config.yaml
num_hidden_layers: 11
hidden_size: 96
moe_layers: [1, 2, 3, 4, 5, 6, 7, 8, 9, 10]
router_score: "softmax"
balance_loss: 0.00227
balance_bias: false
router_noise: 0.1
learning_rate: 0.00275
beta2: 0.95
max_seq_len: 256
max_steps: 6736
Below are experts of layer 7 (counted from 0) of a mixture-of-experts language model. Rows are named router (the router's row for the expert), down (a neuron's output weights, with its number) and show model dimensions 0-95. Each number is 128 + 32 x the weight over its row's rms, rounded and kept within 0 to 255. Numbers have three digits each.
After each expert's rows: "comes before" lists some tokens at least twice as common just after its tokens as in all text. This comes from a sample of Wikipedia text that the model never trained on. Tokens count by the router's weight.

# expert 97
router:168092100165152119129083119108167105077144101125137159167112106137157171184107129172109157123160185167097124094131128127157189177108086149107133106155100156165141124081166119125081129116151096201166069115098171102135141091124178111112142168173167091144108105076162103086099119133063075092
down0:123084164072084131114152131088110156119155100127140144150098104146124188164195094157084153111138171145125183128121125154069160187094098108064089092091095179096128171120131115152129084130116053134129167130139146083153162082122157173130200155162140120149141118087108127104081188127124141106
comes before: "1", "2", "|", "| ", "11", "3"

# expert 123
router:181164134076195104090198103113126130127147121109176113093120099104149109126159101118095101086064105083146081071121127088067139114098112142137146103166136101192153131111149083134139124117129100141097198096085123178121139179126144161098151105172131105188173115115105188148123145191120138155
down0:139150138080153182105114097180087151108147118117088104122145117083112120160214142144088095136180096126147137179108146076180161180126068153120153141183100078035130143173084084135114140173121119116090117164163122136115139157167127147135115167110105105124127120142047160085159108111128115142
comes before: ", ", ".", " |", ")", ",", " | "

# expert 94
router:137148203083181104130144110109106088065141105138153195165098103116123116097109061135140123064052112097187164097139161103087126125105117120160201133131083109102156167110144138131116135082059147093149191109097145106132146138116153168106128131138124138103157141129157127150157152076114198117
down0:080134176091129189123118067136150135138143119115076164126112117131117122096081098126165080100042118121187161142123118136124173113114166123208129111153126090099133155160089171168038145155140147132150127133160133131116161164092170135145176114162153141150126130086068141155138055124106114072
comes before: "\n", "\n\n", " The", "ic", "ins", " In"

# expert 69
router:138093142079101084115109149158147098113171065167161213071112148160137105099179123151135133118094118085121140093105182149113166173125110072167095083145090108193130164122137071157156179091114122174169114078096142112127180164170124089172113128153103150093125126101137160111126175133108149136
down0:105163144106145172129177098115099110117044127128179153177085082135057169071106120169134081109096153175133154081158137114102156116155035141117143124160147141103179169118116078139146193122172170128175130120104095112108154110147131145152121149105152127147080119132107129111152066134084148172
comes before: " of", ".", " of the", " and", ",", "=="

# expert 48
router:161134115099135119145097103134110190043112100182151123131177159085108119172153139160098155135161114060117116148149090139126132155078111114143093102095124079186089146183110094169153137123148085178191104143143143099186153136116115103100130110119084144197088154157116127080105137076073156113
down0:139126163150167145067178126133098139105123130116140081083128125136138153086118091108133122149117182144076130051142141138181155156135088146077098152129084165077199094158129201125122062120135096086117125126172150142141169108118132117108116112149092141085087185162075171180089116134182159141
comes before: "\n", "–", "′", ")", ":", "-"

# expert 111
router:174145137126201092100133134130165086163132153073178179123100155103105138132161070101095140148113120094141104150132121168074159037101175116115167123092172137129179120118192107150092142085137099159131144149109144115100128122096165182145178140123186149132089149097067097132164153109074097135
down0:058150148134096179141127078104122092076181115153125101177119107138146089152082154122148170157164139074127149096111152091131126091079103051179140180135119127121102133155130145097157116110101177095120189146150097149138132157155163131046150142172190127087150119089097152127128154110092102188
comes before: "| ", "2", "0", " | ", "3", "6"

# expert 126
router:167134143167124085096104046116085156117097118169113144126114174100103195113103121147110109174146132106100161115169144120187089123132112071140099068125174102133086167167083110150158152127114082170173189158075161111165105077153125146116146129151133090191172144129135086080108143141135116177
down0:126118135184178183150132105123154156128183157097133125132169145091129105168173123132117119161182149061139078090205142116134107118125116138102061147094114118125104124140127115100119165135091101107091165124113111070118089140090139134150124140154092194110134169185096053125123054089147144199
comes before: "1", "2", ":", "-", "S.", ": "

# expert 103
router:174138166098148062172090108119124157081117063185093165167168118164092151123088151160085142121104142178162131141099117138113159141119087170173157096119151108184074114084106120143095188117167077161142116168132132164131114108085125105134117170126179094133147172118079121069146097132167170100
down0:103157079079133255139107134126106126140177139127112046054134137119145115137182113143176130128140159099128112157132118121113140118119128122123115148159147122121144116125151138161168116148128078123100123104129118153126088146120079145117136103116110159097142103124131110119138105131152132112
comes before: "-", "| ", "- ", "|", "The", "- M"

# expert 3
router:203144148145177082098140108146093111124166108142143159088053099101130143148185111142082127118169106115141121149150119106138172116097119131176133070160126188181085139120122117162079148150113082134159157122098184107127091142085136170114184173150179096158105088090133114097075152120075156083
down0:144125104107092146176140101099154180110108110117092188153126100167147090090117166127118088122081108144111159125148183152071122161154118177118081134085157149155157103153101141151155051135069124091072127121099108166158099102128076115141148079103162153165168200140162152104210112143114135099
comes before: "1", "2", "3", "4", "6", "12"

# expert 127
router:162154113139067132131110110113108081078107122170102093134153131200137152084092112095178136126113137152142179109114179116120115170151092144123128080156137144128174127135100113108107137119183108146058095179100098145086119127209085074155155175152178078149094132160111105128099091106196171101
down0:110051159164150141161108187164122155104111098084135124127150155067164145120154129116171135140081121131087093160100139158153160099165158142116150180129101194106156104108102113159045177158120156093126160102126100132155165143106127083159083070119065099097115114111183123121184121164139089086
comes before: "-", "=", "|", "- M", "- ", "- N"

# expert 13
router:102092110122159127173093171138130137119114127115099178101113164121107130109174127134096128142058098107117099090102166195071094109150101123140166133180113115149106148117182134142149110123109156185157050089139142093184109176056140113161076113094170142102128094155186159113186153076104159135
down0:084146211109152143143067176154137077125068060142128086190140118100097142083175148170106157184128097099110123114153157133127149129170120115097121157124132088164117068165161073111124090097157131101089149098112129101110173120096136132100141105133149142162157160112155178119092130218098143126
comes before: ".", " (", "\n", " | ", "%", ") | "

# expert 100
router:144124144094113113122096125045144125130152117124093155174088065198132155176126129152160154108160151140124073177142144164135171127112122156101149074109126141161136143137202183191075161090082089165144084155112133058139127109076162088127123141154185103163124154131122097106164112094106111099
down0:094140137173148213082106124110215149152126140147067159088143170094111107160154113123086098134125090092109150124122156149140096113164174123126155093121140131103109087050103063146078118113165065163102146115144167140116090130151121149104218136139098180143081119166144145146121132124147100156
comes before: "|", "| ", "1", "-", "8", "2"

# expert 85
router:187130146169156102130112109125120136091139127134089119146174121136144188155162150140147114203158116112123110140163116073151147114033144115119122105110128154105083147115075162170085110127169122171197083131088158089120112098130154113060165124177142110200117123122141068066159136149113072131
down0:095141105112110169168227132133164136112149184180162078075128066132137099106131149143126140123124140124108121084120131142101114141146105133164106161092173105145102127092121185100173141160147142072053133162127077146115130156161100137169120075133069052101153127139093129160118162148072171145
comes before: "1", "2", "3", "6", "-", "4"